From a checkpoint of a small mixture-of-experts model trained on Wikipedia.
Size: 12 layers, width 320, vocabulary 8192.
Experts: 128 experts in each of 12 layers, 32 tanh GELU neurons an expert, 8 picks a token, a sigmoid router, a shared expert of 64 neurons.
Training: a variant of Adam for the experts, 543M tokens, 8278 steps.
Below are experts of layer 6 (counted from 0) of a mixture-of-experts language model. Rows are named router (the router's row for the expert), up (a neuron's input weights, with its number), down (a neuron's output weights, with its number) and show model dimensions 0-79. Each number is 128 + 24 x the weight over its row's rms, rounded and kept within 0 to 255. Numbers have three digits each.
After each expert's rows: a language model's description of what the expert responds to. This comes from a sample of Wikipedia text that the model never trained on.

# expert 60
router:103113101107157181081140069168121115081160102153144134106135068155126120132126108056108137151109149167110125099162133139159155143107101128120126163104137128104160102120068094146149134104155137121105125136162137125132126166152141120173134115
up0:150115107119091110127144117127116074127108124137091122172119139140129166167128112098164147131158087095128119099118133182172120164135105111136113123087154151115107104105145160139122089127121129108148139116149104116118157132125138157137105171
down0:099130133115173172140117173137094121149135150090145153085114151169132129136144135102123142102098153156128170097136106157088090107117088148162151113083107158118116121127102186108110103136145114110127098119098154117118083128099137062077150129
up1:126140152146137186126158094120160160133090165130124149133088130128184183106100106118068172172139155120150155118146124139141121104093107101099141103096159142135122097138128136137148146110143130115086118128121145144080128135162105134129160170
down1:127158124116134118135114148125103089105144121119088192112126156119153151132099094134166150122103098091115175132147095152184115123116132119156143118088123115158131139097174169123125107173101094119143121124143127125192105147110081114135148076
up2:187140143135161118180161097102155148101059159159069120129155074088127155160156122165126152103111100127118090111085140147113093103100155099147144152143141108140122161119136123132099126108117135088107093133110113147130127139170106143145130161
down2:080136184138147108108091162158147139158126098124115151174109149115157110135144123133162083143129123160054131158142106134133108137144122115147125119154161129111130132089157142145112118114150131108125116089086094116139146166110165165100140198
What it handles: Plural endings like -s, -ies, -ons and group words like all, both, other, several, they, these.

# expert 18
router:124105123114132133119093100148140119092132124136141124108151100117159128103130123085100110116104127127124086093140114115135128115111111117121088115119141133093153125156110125160138146106151161147095150143135137118112136171146160114136131129
up0:114125139152119107101188123113142144151112137136128094153130102131105096115071140095206132098139121141090147190145143140138121161134143103118124126172121116086152090094100149118073104139138111126124148105123138096118121161095097156143158128
down0:181094163132132150129174121134090127127156132118157145124096079121125100131123124149156097128182168140124137117153138085148061136109118097090130130140143148121158118115154130101117149162101153127134074100122101134129196155117139087136130078
up1:119125173099112137125145122113115171108151156072127088181108117110170128146186167107130127138138153108150185139155076119111142116145140138103155155124150131095121144119159108120089135093123106141115148166077118130129144156108093135124144149
down1:124120069106134139151125131158129119139122125143100102093136149132095116085097090117151098126106124123082127130097126139117120133114118139132119078168128165127089115164086094149149111139137145155167089137141158089160142121121164114145143101
up2:130178070117145109132140104133104091095167147146116122173120104181111135095131088126112138106124128173124139170114139142156129161082158119118116157097139089152103124150149137119113177089100177155126120129111134036106133120123101123124142139
down2:104106146137132155163136105120115095114122125143140159107117138132134097137126155135113128127105160151158131145114103150116142124145124112142087145122137116177125139153142158125099101172131107095172150114140142128113169117108139143136118106
What it handles: Pipes between numeric table cells and semicolons separating items in statistics, race results and database identifiers.

# expert 4
router:132107152124153166120135089165161122090127124122109111095150098133117135135137128107127118153127112145130116120160067130146139107128122083161111147111129118120168139111131116142150144109119163143128133127180145086110134123155179134175131130
up0:152115131120134099140103129110123059131109132171124104075111110097140117157119115128115134121133137125151121109107112113119110124106156135085098137168127112146123150083091118144133127104137134128106127104112144069129136142150181116130150167
down0:105141154104134076148111129107185118098164140130157144142138146114143107106143133118140110116155114126137136134112120132147127147136133098096109111087133092159083111072151108126141127117123126050152155109134096153137160115162110139121102127
up1:148126091138084131113150133097137110145139083106143118150119139141131148159100121138134127108115140116143133106151086122133141073126175097159141126128114135103143163073128135147108154103132098123145100156126161132131133167104145166128090128
down1:085109104100132121095155071159132172121152126147156136125111109076150142101140131126140135150142122142086106122125123149130100149153087158106132134131147115123151131166127122099104128143135157121131132139137120140125178088129114156090137152
up2:135115182088154120095114115122148093153134132167091115134145149154094194102135165124157138119096118140102148156136113115129115142098133111119081139127163099110125138128110097134164158124117109048167111121106112079121135136118121154139130126
down2:147135122169169123077135162143135146126111194138112155152138150105108128114136153125091158133165082120213181130108124141140149138151133166168104104133099089110140128119167136154163131120126154117114135114149096140126150113154132180120110151
What it handles: Periods after abbreviations like No., Fig., Dip., plus closing parentheses, quote marks, paragraph breaks, and quantifiers such as each, every, any.

# expert 52
router:132162136100125172120143126140159137088113086149131120158143114175146128144163153100141127150135140152117113130131111138143117136117130099124114148090164118127162109114109111138132146093145171104176135168145118136124146179142117137168178148
up0:140156127103128145154151137102116143110098125158124147182125153174124114154168123144144133152159159128148119177102136161167103149127155140093142123087146105130120114076144102120099129099141164104177167159102136152136150127127111148163145174
down0:125142140133125127129136127069139130119119131136135121133120252151129105122152132147134133124126126136127128127122136147147140131130131139119143133133138130126131126127115117135120128122136112102142123136092127136141143130120112134130127129
up1:144147150071129062176152149116153139118149136154146155161142140116101150146129154132159173144166135119147128141112150123166086141122175155108103141113128106106078093113153095077120129141154151116151131109088121125119156147152101165140122157
down1:134161132140118147133107128096143135126136125117112144134127216132134169112152143135128110121152143137110152110119091121126144118132161111129127116112105100110156129125135131112126122126128144120149142134131146133114111134124130126126133155
up2:116142134138142103108117128107101096178121143108121136086115144096122166121109091167113106090161105135152140111111170148124121122145137151109155126140100118163129158119151143112101107168117094155125115114123158117111119089149141114114102117
down2:121129128151141131131108120192099123130097132129112147099150035125150166118100109110121088113147118138101118144155147118145100102142079145127112121151130126116129104113162143138155127158122160142102143113160126093116120164160153104120144128
What it handles: First equals sign of a section heading right after a paragraph break, such as ==Early life==, ==See also==, and sentence-ending periods.

# expert 50
router:097149127145139125141131131157141127089151134130116152131116075104132180148164165094122087109087123160127122143156112152145102155135158096152106136128140120125183121138085159160163120110150171124090112151136120153142124183136162167195135116
up0:123141133134123126157113148094136121149101103063158146124131134143140113155119099105133120119157099124142132187127120120128114104139114159129096163089119148136095148138147159170200120146155131137080157135126103128104130145149131158119107145
down0:149132118160107131131112157147122166155121112123111155178144120115141126124146150151147161171106143115178137114102096167116156123144136127151125112137124128136124100074104119085121177095106095187147131099149146135125119090127140120127145115
up1:091150158113154111095076091149150136085091145131139162118137096144119134169162153121116138121151079114122111089136121063160130122148141128090132119148110161122145109112113099158120161138150112134132088097130092125167119106149123111090156164
down1:087081163146138115150128119120133145077128135120132140120133119135108138151125083135141118083140110144119142132122129063158115115132091125096131084099104148109110079162142148131167138153130120107118098144139105112133111127117096130138106121
up2:086129123121141104146152132138161120136115153153126146081151119153164156183095137131136131106174116135118138099162155096136130135122155158124118107142153145128134068147155135113131110116085107142128147161121142130105133156126114116141155132
down2:127123112141161114109108171109097144185115112128097136136100140141111128066084131126130142132150151156089167118103133115149136157154121092142133138131139159100125122134105109101143107152144078123166142151161129109139135130131137109131139143
What it handles: Verbs following subjects or was/is, especially be, been, became, called, named, and to in passive constructions.

# expert 15
router:092125115119118175063108112166113115113162124131140092096114100156151098080151175114082088138108156169132076105145081131129114161118111096139069169106110114163136110134116120165149148113147169136129117139156116112148126133132141133178121131
up0:152117138097115123162153130179152089129142128141158126093174096113130116107115127184115126081125139155139111133154120142092110139113151167129147150142188112101097124133141127114127128140170143141110139140107159037125180105108132117147126090
down0:154132156153129121160160139138105163118120119114138103158104155119114108129194141162166127160139151129121164117149175113162156155186160121107113102081127066156139115160102172098087100125110108111099130130078148076116143138101118128132140083
up1:082116135095115143129146065178135128148154119136161118121136127164104117099129164142102128134095119112161141109120126139129117151112118147100069129129110134136129123139146135135113118138185127203144164105171156141110112140113176110163139118
down1:109102127122146156130150147157135113125140161127140127148150140158157075124157119162130131113160166137155127122089138147081125125116127103172141094174102146147123130130098101167086106149135104166107152156155132147159098137111096118139127144
up2:116136088129148157137108138126111123134110098149133159095137137102148131088136150128152139090078115134104120140172131116149147119115121118106112107118119127172118132161137134183131104134177132104151122078128158118120126114132157123086111111
down2:156111113100103133153146133108128129139131117115124098129125098152147136149100142165128113092116123116149130120135160078099150094085128088161116121112126149130089137129129145156096121160119116145132120126126129111101159152132133150110143091
What it handles: Adverbs, -ly/-ally endings and auxiliary verbs in explanatory prose, such as also, most, been, may, could, typically, currently.

# expert 3
router:114142097147138166133120095141146150132157140123115141117124110165113136112147143093100129115137133140079088096157078134117122140146107109111122143124112104110173119132094146174159139094140127108109122123191125104123127125143185107165159140
up0:178128152122111166151082126113102149126120103156088186154138119110118169133126127169104130142150118123129126123156133127124108131116114125145143108148168152102117129146153098117128156113124153182108172154140091099125142086134153098164177146
down0:147133120095165156125125130131148140113102130142126135149145144161150131133165170119111129142135134116167172097147116118099118119129126100139136125176104106108106109159149152120102149149117173128097110146171123089094098138136151121132131118
up1:099141083149122148119174125141135102122143134176122158125138131124109143113142140132121185128104170149102132123112092144150113159154146131132107078077121158130120136115087153135096145143101135128145087068145097127160120105136146094112112114
down1:172174163135166137118134157126124146164105131112124131132123103169119108127152122126088107176152087112087107097139110106120135106154150112137136178148097143131116136147095106117123107116134058109145127097130131131119150161133129159131139108
up2:110172083169162130119140163116143117118136110140153158144097130129105118134181194110164113138103157120133121090131126114104160136101148102107122090112074104122131107192122120122125098126133137094149123110129155095122124091119145144140142078
down2:091114140118155134152147140115121114116151138114135130118137140115089168129093086107136141138094103137152152128113145155118180129130097115104130131109107154101146169104134157114157123124122121127113158109095146159134137137160116157119125135
What it handles: Words opening a sentence or clause in narrative history and biography, especially time connectives and subjects such as When, After, During, The, He.

# expert 39
router:134150138130109138124142122193155161097129114129138113125176084128124136124130120109092127131083113152109088125141129129143107100107110137162148127129155159115137093151097147132171145127130166132115145119173127144141177164140169096154147121
up0:123155128121094143136163139147129147144189131121101120137134063134157107122146082132106105133154162182151152173132112141145173100113104112179122172166147136101131127133163111134110172114116200155074102094141112121166159098134146105126144097
down0:104089139116168128104176141149104170130165082134182131123150128108073111131151120152131105115123094137106186163124139152119079137123151161098139120153141166118097128112150097125138120122150148129116143147130130076153167106163146141096128093
up1:132140101160108068127091064147137086120155176136157088120175110168080118130107138114119105129123111116134161125131141113147095124149148133188136149131097176120129110123153123121126119175145121149133111114102123127142146149170127147123137112
down1:157123124158123100115149118117170102172106125171099073112145146126130092139109118114148133111135134113101107114128164127156134098135140153155134081144176134129144142106132148141119176102104101093103100136130145208148088125126171145128138130
up2:134155127161175131074082090157151104128095130160098158164131133135110159146123143149119086167108099156167119124150119112113132106103112113083102106130120074097121175131105151107184116133142117101181124131131117142092096099176123152114097124
down2:154135099143112152143155106134070146130130131106141115158133145113116176126110145149151076151091128122145162110101122129102152145149157190133113137162097113131095148087124152104111189099125121092095131087134111112161130120106148126152145120
What it handles: Nouns and stems in general prose likely to take a suffix such as -s, -ed or -ing: document, engine, video, test, medal, pub.

# expert 61
router:114118150114119137113123129154176152111156117121110140129151105134147125126134117087125142100114118156102128122174147124133113162128093129115107112142122162112162131171083113145185124133163176134107131139150122101131144138163128138143112146
up0:158139168146124125136166161107127168112135111127095140115118124104136144181119160134112135119120167119129117122082141137153106109140100119133188134153135143149141078107128143120084168140128116155085117118151111097132101158098137127122089092
down0:135128138142104103128143119148131150110107096137115128089139112135138116155138141130126108141132062111161118109140101118163108081151122114122136108110133117113088118133127113113144133115114135100137107147115153132123109114144104107124151136
up1:101161101091160130125140111137141163084166141131127150112111143124145163148125154109156097068098160131149111135137177135118096125166155151133131144118118110098159108110109106118134086111095080134094149111156080122154140135156120121149133108
down1:136100096161080117132138140127091124157104109117149139163103104104135119132103120135123159138154144112125120104156115154160108105133105103168122094087107125140120077123117148100104126186172169109125136140141072083120103093135143144116150133
up2:105148133112152167126171145101127085093145122132125111167143124126127109143098089126133148166152100169119151125158143144123132173118160132128089124103152136182096129126121108107127106124178139101145117063135138129120181115151145167200139127
down2:106101130117163133101156150153111118135155089134106107127101139116145116173112112143103093120121141111098117095144152131130124108122115150084141121174098146146132158111146089125110148115130135149079140147129106142114130174111131111132107110
What it handles: Pipe characters opening table rows after a line break, plus short word-start pieces such as acc, mo, impr, sw.

# expert 36
router:103117125134111098094128122110178113111109128103130163111142110151136139114160150105101114116115124126132121090139082091110113124138142120160127150145129159148139102146116181121114138098151137158110109146148089101127132161155133113147160161
up0:120128105119193131106122098145175107132112157080159144130103126090129156104110122100147150145098160119137151126115126105117131111121120140116134118140125084147141111127141159148136145099108104111087103113114147136174126153159094089160169146
down0:131110078122117124154162125125108111170148134129175092105150116130118122155134112145128124167076172131122162170093137109141115089095104133159125187084109151142131158101102115103064131077111121104109148139150106100148119118142109107122109161
up1:157122118142116134109093152154164127122117107091141157126130126148151137143147156132083116144097111107134151118126164121099111101128150147106160181109142135122141076131168174100109147153150121131110145171142161130130137120084107096117150162
down1:093143151094126134107167114119116088153162115117160098148159113121102097153123108116142121112091156148138123176142097146134139133120115137154126113113122147097103113119069131140134168104139151101132126145089104076153118112119125117166149150
up2:176137097100120107105124166117167080125112174161110154113077125119133141119153153139113106152103110118134115127127111098098136099128156137144131150112161140140145133122108176135120134112146131112102116150125126157151136085107102133135181140
down2:153118146096087147130127124172110143135116174117149110127164151103135148137126131124104129102135134135133104120081137166148150129113100092114146170105128101137134115102156124156070091164100131179124113119134123127170098106138123109129135169
What it handles: Measurement units and codes after numbers in infoboxes and tables, such as km, m, ft, kg, %, and time-zone letters.

# expert 25
router:133152138139110133142164100157135118079142117105140101080123121168157130111134162103114110119147098171101139102160090131147124115160132105138090129087137124105167096138105121154160115134136124158111132147138109117134136190174159113161151128
up0:125159136105153125144118139124138121108105140115101102159132120119134145160161114126149184161153129180127145153131125109163163125129093147149140136123084135134128101128110090100193161119108109072186168155152091121107196081112155127099142155
down0:117141091101110121156125123127126120126080154124137155163133131136101142128106132121120187123151102090120141095141119098106124140129126177184151094115137118091091138096121141098122111132097163092111086166123081149122103113140097146169132159
up1:154158142159070091137155110097142139136111133131135079097132126136145133099149110126154156171166130131104154134146112113127122145138129124129120094128158113142162179115061130119135162118123147159114103111120088147164147169147096125122131137
down1:139154097119138113140106119145083129152115110132116132126134131143134119164151182137153109119108122117130114132149104136123148075158147076108205129120099115156136175114148096122134130156131115114123150168198150149132116140128145082105132087
up2:135137152166126142138186112150145128111126116157123096140125130144150050159149098133137135190130116159090121096106122112141123178150163103108101090134108149095144094140068118091067153138131148083109113100093139119149134094144110165099169145
down2:175093123132145160119106152119075160115128140171131149133170143146109169129147119155146149135116156137138102108081181098157145143127111103173132159124094143138133091148145125109141138149095128144137107126122146091137145095073105107134145137
What it handles: Prepositions completing review or reveal phrases, such as reviews for, mixed reviews from, truth about, plus end-of-row pipe separators in result tables.

# expert 49
router:136143120159130136121124122193164124111123124089170154072113119127140153107121130106123100127142132166112064134158108150141110097162120079111132175125147168099144135122105142173165128111099144118127126178187093125097125118117174123147106097
up0:151132123134133127102117100141167098136134138165157141074162122117142172121100155114106091122141110130125096166167111077130114164134112102135158160091122149122153124112111126160112114106117107071151101130128147130084152102151124166163193133
down0:121142099116140166134145144123129132154170155168134134158149127076138122089133154096142124094128125096157142133109127149185140132151105148090117110169175159105107143135130100148108097115120099172165107121141109101144120151120115089125138107
up1:124108145166110105087152108103140136090086102179146137137158103101108112134115142104117146105108102107153085099114143141156164107157107093098123137167097128167095175102140099088112155121131195131151156091150113149136171132125125154138077087
down1:085109082144133099110107092105144125137153170087118180181069136100181193135187174140097113167132140096146150152121131134113128135118120160157134155094110130123139132109145130117123129149123113118105149127103133163098102133137143131115120155
up2:117115137105146093091091130140144110165164126131112164137131132178166132094166129118145089143071119119097113141149142086136141130090145122126151144114088135116111071132123089134149102154128106094138081160111144152114142147137090134123158157
down2:109119099130162132137122124154106125132122094132176093128106133128136140096126122133128158144160093130156128138137112115099161173086132127128091114156095092184139114148135122116160107131143150132123093138090175147127116167130127089117156178
What it handles: Line breaks, pipes, dashes and numeric pieces in stat tables, scores, times and measurements, such as 4–3, 7:00 pm, °, ±.

# expert 13
router:117116126119132159115119131161145113108139125112121157130150093129129148133161132077113145113108072104068124131134084144140149154138161108134109166109137100092161125117130090109168104125162156156138094189152090122166158140138145134125100127
up0:115148108134133112131117127175123096145126161188103125136132136110122104172120111117101117161147104142141140133143131122119155138101096104098107097112119114091192095111135107163137122145107124131095093135119112143126132151133118149133106126
down0:139167138120114119150105109108061138158109075114145158124138145146087145126095115118149095125115163116116102114134149115156161098147088170127138141110145112122101099166117095132120126118115153157138131130115140099120100132125140144118149123
up1:171131086140136117110139106134123126141099144165116162099115125121161122132147145117119114167098104138103139143129133175175159163135150110142141116087145104139152124106123115095122143097152122103113106145096142088177131140134118139163122190
down1:142152138117122166100126127125129096135141177152117112125107131137173143142112114162127143076118138098137146127085123109133126116148141071123152175155134106121159163157114113070159129113145110100141103122124157114123119096172132104126152147
up2:135155159094124124160118107185156133141143145143127130102113139114136162097140161153065145101187126168160080156139136108125088134173168152123154161154132172116114123149114118154173102093145111150119072126145148107146090117072084139122095149
down2:140165088162110140111154097111123121139151107152123121099120097113139139152159129146157102091119151117142152124098140097165126116101106132105116122096103122182141139095121175168182147128138136089167139086114128110136126151141166103115179078
What it handles: Inner syllable pieces of proper names and place names, often transliterated, such as Win-ches-ter, Kent-uck-y, Sho-ah, York.

# expert 5
router:110179127128149146127115117162100132087122110133103136149149105160153139135156133100129144131113105119099132132131135137188112110093118091136113140133127130117151091149106127161134139057144151168117131140150140135100149164198128083178132144
up0:104083146106170166113132136108096147130104118131140123123165128130113169160123126125128129118153114134127154143130125125126115150169121113126109151166098136118134139150100152169148128121195137138118181134123101152127192151189110081179173122
down0:113136112124157122162131100128114133147128101115124151135139150124124118115147126102146123115075154094148104146112121071150127111121100155142142128081117168159153151145158146133123105134167120123133136164131146096147103150088186125113099144
up1:133143142118076133116101104143126180116131128114146118164121140163136118131134150137115113153138120153097124137143082195165109131166145106159176134146165120130139145135141117113091133091101143113099107116148135183171131094159108137168148127
down1:130123132138111094140122162152082180117088094114098141135108136101072088087121121125128165135127131085135136121133171097090079173158134158116149068131122124110126102120154150123171130127148189123157143130158115116121154113141166157108136133
up2:084151169133087136138131173162121169138120179146111122128171098161127094123132090135194119114130128104104123134105132107125128139146094114157115114100144175095127109178166120112067130125124144149104133138079113138139139146178099151129124142
down2:165122122145112133163131163112171128090189092174137105109091167128131180074170149154126114131129145154162167140173190102078099114150154123108181127139143158088150136149076099112133117134168131122136129150095113120117177102129136113117147105
What it handles: Single capitals and short consonant pieces inside foreign names and abbreviations, e.g. Ko in Kożuchów, Z in Zakharevich, and = in stat-column legends.

# expert 8
router:085165103126119174149087113153144168122172109095126138127190107144160116139140169104124104137112169123142125076145075131132147143124126154123104132091124112126144138159088141144140124117139149156101139125143120131140139133158168095164154120
up0:119134120141141142158147129112137149150131107114103150123112130190072104122110164125046182114108123140125112141102141148179097099141136155126111072095144101133110149136126147115147123060122132127106134126163135170139146117141099101142161131
down0:143086121136165099116157120149105100133121171126144113143108096081134127136126132135105109146113143134125153195130133105100131123085133056126152194078146138085145081113099151126094110132165127120112102116097171136113108150142145127111102140
up1:115126187150113120143107113139188109132137128132158129102144105145120143125173145117138144150168126098131160141111125125138102092109147137121173146116144072121136132135133104144140100128132143118119133172099114120143182146155090130108102100
down1:090137131155129142095104112093148122141077140183153132136125094128135151129112111094065113174131140140109130096121095141153144069133135126093104131134119116121123137108159128109149107082086120139092144109143139138105121117146068121103115095
up2:098101137097126089176137130086118128147139170142098147180136133139102111134175163094097126136070161148145091195102145091132118111120119111129096131122134189111082116118167133131130120097148121091109131098112123158121138166177120138117093165
down2:126091143159150070111152191111087136131141145117098087148134135149129149163150155125141142095139136174150110159084123121138113125181153148101166125114151113117102116172148161157123103166152150161125127155126163152118139112140147112126158125
What it handles: Closing parentheses, commas, colons and line breaks ending list items, especially in taxonomy infoboxes (Genus, Species, Synonyms) and reference lists.

# expert 19
router:138118155143132140110156112201140151122118122151119139138139114159118104133134118104108155135111120137117104147153115118145093128154140126129099124151122116158113121158100166123190108095144173135141102132165135106105161151173128107143125117
up0:127111104131130100109154151079120106115136142148120111139148125107115130146114106127127123136114113127114125083104129127157129165173145141146120133086103094123141135108110140153162098085107153131099109132112116172090159170135137118133094139
down0:137138131107110152098138091126108101163145098123097111117114105067139142133105172128182132099144120109134122092131123139145162113093147116120135114085115129161139146138102140108148124100145137126065155163147137089090143107159157097151107118
up1:142126154139173086172102113158110155137142120100095118133148145118097116157151107131096143159164084133149156153097137141123114108140144169121108143080081150087141145109088117149151105122172140151143130093089144148130133180191117130150154116
down1:176105178095105131142143186117086119137175097121107112123115131146148115151123147146197095094135165128123138086123179104115107139116135146137095107173114119145154119151087146145091122127114126146148170132139125132101082139118138155099118097
up2:093104111128126148084145093133087109153154171142098161122115160188126164102159109112160102126145112103117129082128150148106129185119070095101098165135108123115165082143117118114156138141135147116144109148092131112117135145161140133145148121
down2:117101160118150149132134158104099108147152153142119104158127142107149122112127138095103097122120127161174129101130090121129115112138077107160146138087121082115131131144133165106138126134165134125120123109091109169101101108118101124137123149
What it handles: First capital letters or opening pieces of words at a heading or line start, such as P-olice, C-ategory, V-enezuelan, codes.

# expert 30
router:123175161105154178109126142158141158082136133138127126124190091131154153120112138089108132128133152132049127144125133150148145117132113118167118149138134162132133080111133102153138143139131194135111128158166084135151135161163143128132118116
up0:127158128123119156110135098116120123111119128093149168152111125129100141147145142126139107138130123152101146138125107113132114138139159096135138136159110149176183130133163124177184117153114132156108153149149135169121134094105106111138111091
down0:153127154145143111143117125108104101124147115132137132089105115140116091114134115136113139136140116143168138089145141107102161106106095121138159120138159120098139172132121119164152162119159110087154147111135093156101079186129109157115094154
up1:042112116138103149105135153097116120106129135068148132140124153107160196132097125110115113089119178166114148159132140156106059151140084182091136125099125170107126121142101149149103122115124133148135116095115138128079112107121096102135145182
down1:106144149091141128149105111122127098120111158115121140133100144112175135126112148132100118100128129105137131126108163114133089115121087164200137077135086097137157129166171150098108089133146155119119140112067142151113158121161111143119140122
up2:118163095160173168132095115151130116103149107150130111133099154121132139109117163134143126155122095164121181135147101131100171131119170112162101130126131130153158106105131146131140098103137135125107122138129100148143145102141121143124122097
down2:167137132156150118151119146097097125122131168119100148112156106146141159124156128088131121137143162135160155131127185130161168085151152082088173125125110097134154173143151109124146113073141115117109173150150120161124163170158129123120149173
What it handles: Final pieces of surnames and place names, such as -ton, -ford, -ling, -son, -s in Arlington, Robinson, Heights.

# expert 31
router:130161116092149129096112116161139165125155116137110110147132107136112140097163134092114141134089147119093136140169110122145112159087101118157110130125125157097116132155082116164161159098127160112102133146168104093145139132132148126188166137
up0:121146068117122138136160147143148172129146090141079090191115136157118120097110113119123121117114160095160120203168123085095135114108131129118153133071150132098117118158133131082119134112123161128126100149130139128105102137141141089174120114
down0:101138114098107112159140136114149099104134123132143093119115138121133140102123119133133085128106174173129109066161118151155079136122138113119108125138164173117103139132113133121127102148099119166138126099122126117144093121120160097104138109
up1:129122127111097146141140131115162109143172125131119139119123120151118110126132145138131082113114144146145131134109144109133105155068170105121140148112116134129135120158086148102093134168117128127142131153099146097103102111146095154147094129
down1:154139128142139104103139170114126151136150164096114135103119156090104140149119123139148134112149114124138138153147210134111110128119064109109161113127108128169157123138171170139133105114171142121109131142132118116150156147106124113156171135
up2:148125114129105142096128161121124140125155082131105147124123136137121128136132133137142130124097115126140062113137174109166108148153168133152082162129127159140128115111163087110134116117121121133120112134113153121123159168123092135075157093
down2:139102105133158134107107113119165124145075140119106124123146109141126155148093132098128138138147163088112138126159156085122126074108158097105126073159114136128150127103098158141167124080140114159069163137097130123172136137133147116114159096
What it handles: Periods, line breaks, closing quotes, dashes, parentheses and years that end a clause or sentence, before headings or new paragraphs.

# expert 53
router:122127115139120132111104128146168162144147145114139137104137099124128130133105147120090119131150106136101105124175125103140113124154109100160117136140148138097155140123088160178156101102170120137118140126123080089157143144151111094164149129
up0:142116141124137143129118154114108142106121168174164109126145127122139157163119131132064133174143080133106108095144154101156112133132123087103109138112129095146122129131092143144113103078145125135100157107115086125131160169104144100158160202
down0:139109124119150136131136114140092139140180098129140084116124090107142115110125093148146141127126127102147112107094084143144138097171134127149158110129171075079108136152144101091144127154089151113141150161089127114125108053131167151153137103
up1:140132156117144135121144119127131109089129168161184149137132139124079166152107150128113121156125122117148161158164098092152122118117131127066116114133127117113134129127090111133153127104162088099118102110089143137144157064107100108090129150
down1:147169168142129118171158149125157107132096143138128118104121099122151105115116132129110132150102140113107126151068137143162100136153093147140154138103164139142165101100133163103109137086095145113149117120158127164128146135136122112158120143
up2:161121105127140162133148150139174106167119112121136121104090109099159147106158145102140077102119138131158136120095145129129113128097106100114097118091101118157152150119122120133114088126116148117145119143132165161135106123089103175158171099
down2:140141107128137091137134132118121129148126129167092135139119124104083146146135143141139113115096135123150154121104156150120154086150128156105138156124084116108140136149113136104151148117114075128119125119108122143125136143138156096133063116
What it handles: Month names, year pieces such as 19 and 18, and dashes in birth–death spans and dated infobox fields.

# expert 28
router:097126134128121167112140102152148167106135111154114110111165077121156124117122138100091135158121136115094101070138128098116139136125109077123146149109177162095170096079071160135166123095144141146107140151129123115111164157171156106185111110
up0:098152150113181122127111149138126163101104173211120100147141111122121114143115113108091145167110088113073152120163124104122098144132134095151131175126134111153155149109105116095138127135129180150101149085104110098112113114143150121095141098
down0:119107122116110151143119062102107114146099131142101056117127094126073126152105106159165165156131157126124108114142118070094132122138132149119082149134135117122145173102095108114152123123115134155130130137074119120088095150132126137099087156
up1:129095139136080145111130137103130112093091137148165133133144094101175137107132124129156101118157089125130158099086165121138137072120104142097174127129092166087186111108110146110130130140169128109152109155145162134143133158136161077167158130
down1:091114137167180128158132110129140098164122128087145100128150138117092090122112104070146118131091149128096125171120117084133109141147114090176130142135106103131143111161142151107100093103145124125119135134120134109085073150125138120192104124
up2:099144156118130086113095120101142178104108096148126101143120120151108132112131136122113107183147147132111111073138126150164150202155146135146157122129118142167130114094153138139117101142173110115134135146116075126160156139164144125163149105
down2:137113117127111152146103122168137110101129095139151129145098122090194173172101138157097121134109171167145168144122120133149106110123132125120124137104125105112146127117176129140162132148117151135107119130121132134109150104100140117078094191
What it handles: Final nouns of place or institution names after the, such as Atlantic Ocean, United States, city, River, region, Museum.

# expert 57
router:153128151122139119125102143146131128110135129092135137140141016131153127082164126079124129122108156135085134131134131092158129127160110110174117164121122141140174136121120123112164138100152158133123146138144087106151183165149159120155124098
up0:107144083158115099122120149134115152117135147124119148098093141128149105099094109141087115068097110120118102128143124153157111110118116162127112126114081154167098102084090159120139104149122148175142102125096094077135144147154104098154169151
down0:169081108154093121129135093141103095136102133098088161127126171154135120127134115093162154127120129131167158124119110148152141145138115163123165124136144166078086128121163112128170121115081127132145119121129164117100132130074171147091143075
up1:151145158129135147093142104127146108130123137120149117144134108140128129125120097114124102114126160125126117158135110100103115071079116150132105176109179130119115158087131137133174160102093126126117064089160088124116179105128086148145135148
down1:123124121128126097103106188137091150153148126110144150142116164137131111133149143138101124135155125135134125098113151120160149147123092155152142141104114106124133131153125153113155149167092129128140127117092109126105167143117162162092101135
up2:139112126120102122109145125112127135089151102130159133158116140123118090140176173121138144122101129151086135149130115121141128145143137097141102160134140143106114114110138114118124116140164097130127105132123136102137129148149115159162128069
down2:126120130142111104143129064101150135163122156131127090107152112123111092119141111103105155143192165141140135124091135120094066142106107066123133137139150125135118097126169167073104115148111120139127100200078132137120149141119119156148163087
What it handles: Middle syllables of words, such as ter, man, min, tor, ogn, plus whole person nouns like director, character, activist.

# expert 37
router:125176144120127163109081106172155125093129120107101145119154088132145173135105123075112129143104087132088108137174133131101165161139132103110081153124105166146181070120101105134146116106163134109110099103165126093116150154165180089148129122
up0:088136128123134122152143109149172135135138098121145133139148131114126122150086126118169149164071141151107135155149093064117097110046167133131110159083109137146085130112135092129135123167134112084112109085116121137119151098138080130107077120
down0:163126118155123103109130106134049130131107160090100140123142128084129141089076122116144093102170126112137133096133152166139155160146072156129161118159113123142149146114156157144129123099138154119171146104144109157137134088124145174169143134
up1:113165121117136136145158115122128161147155116116151135169170132124158097141199150108152123100128094109164132119123096112118095113165117126118087097130114116127129161121142132089122107098105116104141154104147111124121117128159129123095093130
down1:122095130099124145115142118133163121101148108136148146182140164126155165187160159123114106097100092142100095096145143137133147146143173118147110174092146129112085079145151161100165094148114162166096167144140146135124150100128130118150148154
up2:129138134157118172142135129145127162086118169148141140163103132118122092165135112122122148152104102135135135120123156136173133124113133118143134123115091165164122135141116109109105083127148167056153164100158141193159146078122072100136128104
down2:158154096132141098084132155069127171122141147141140134180156149097114153104105113087154112130111104108110123103115150181127111132111148157136122114147150102142134109133159155122129146109134133116120141117123141141153089103133129082154165134
What it handles: Commas, and, or, semicolons, including and but joining list items or clauses in running prose.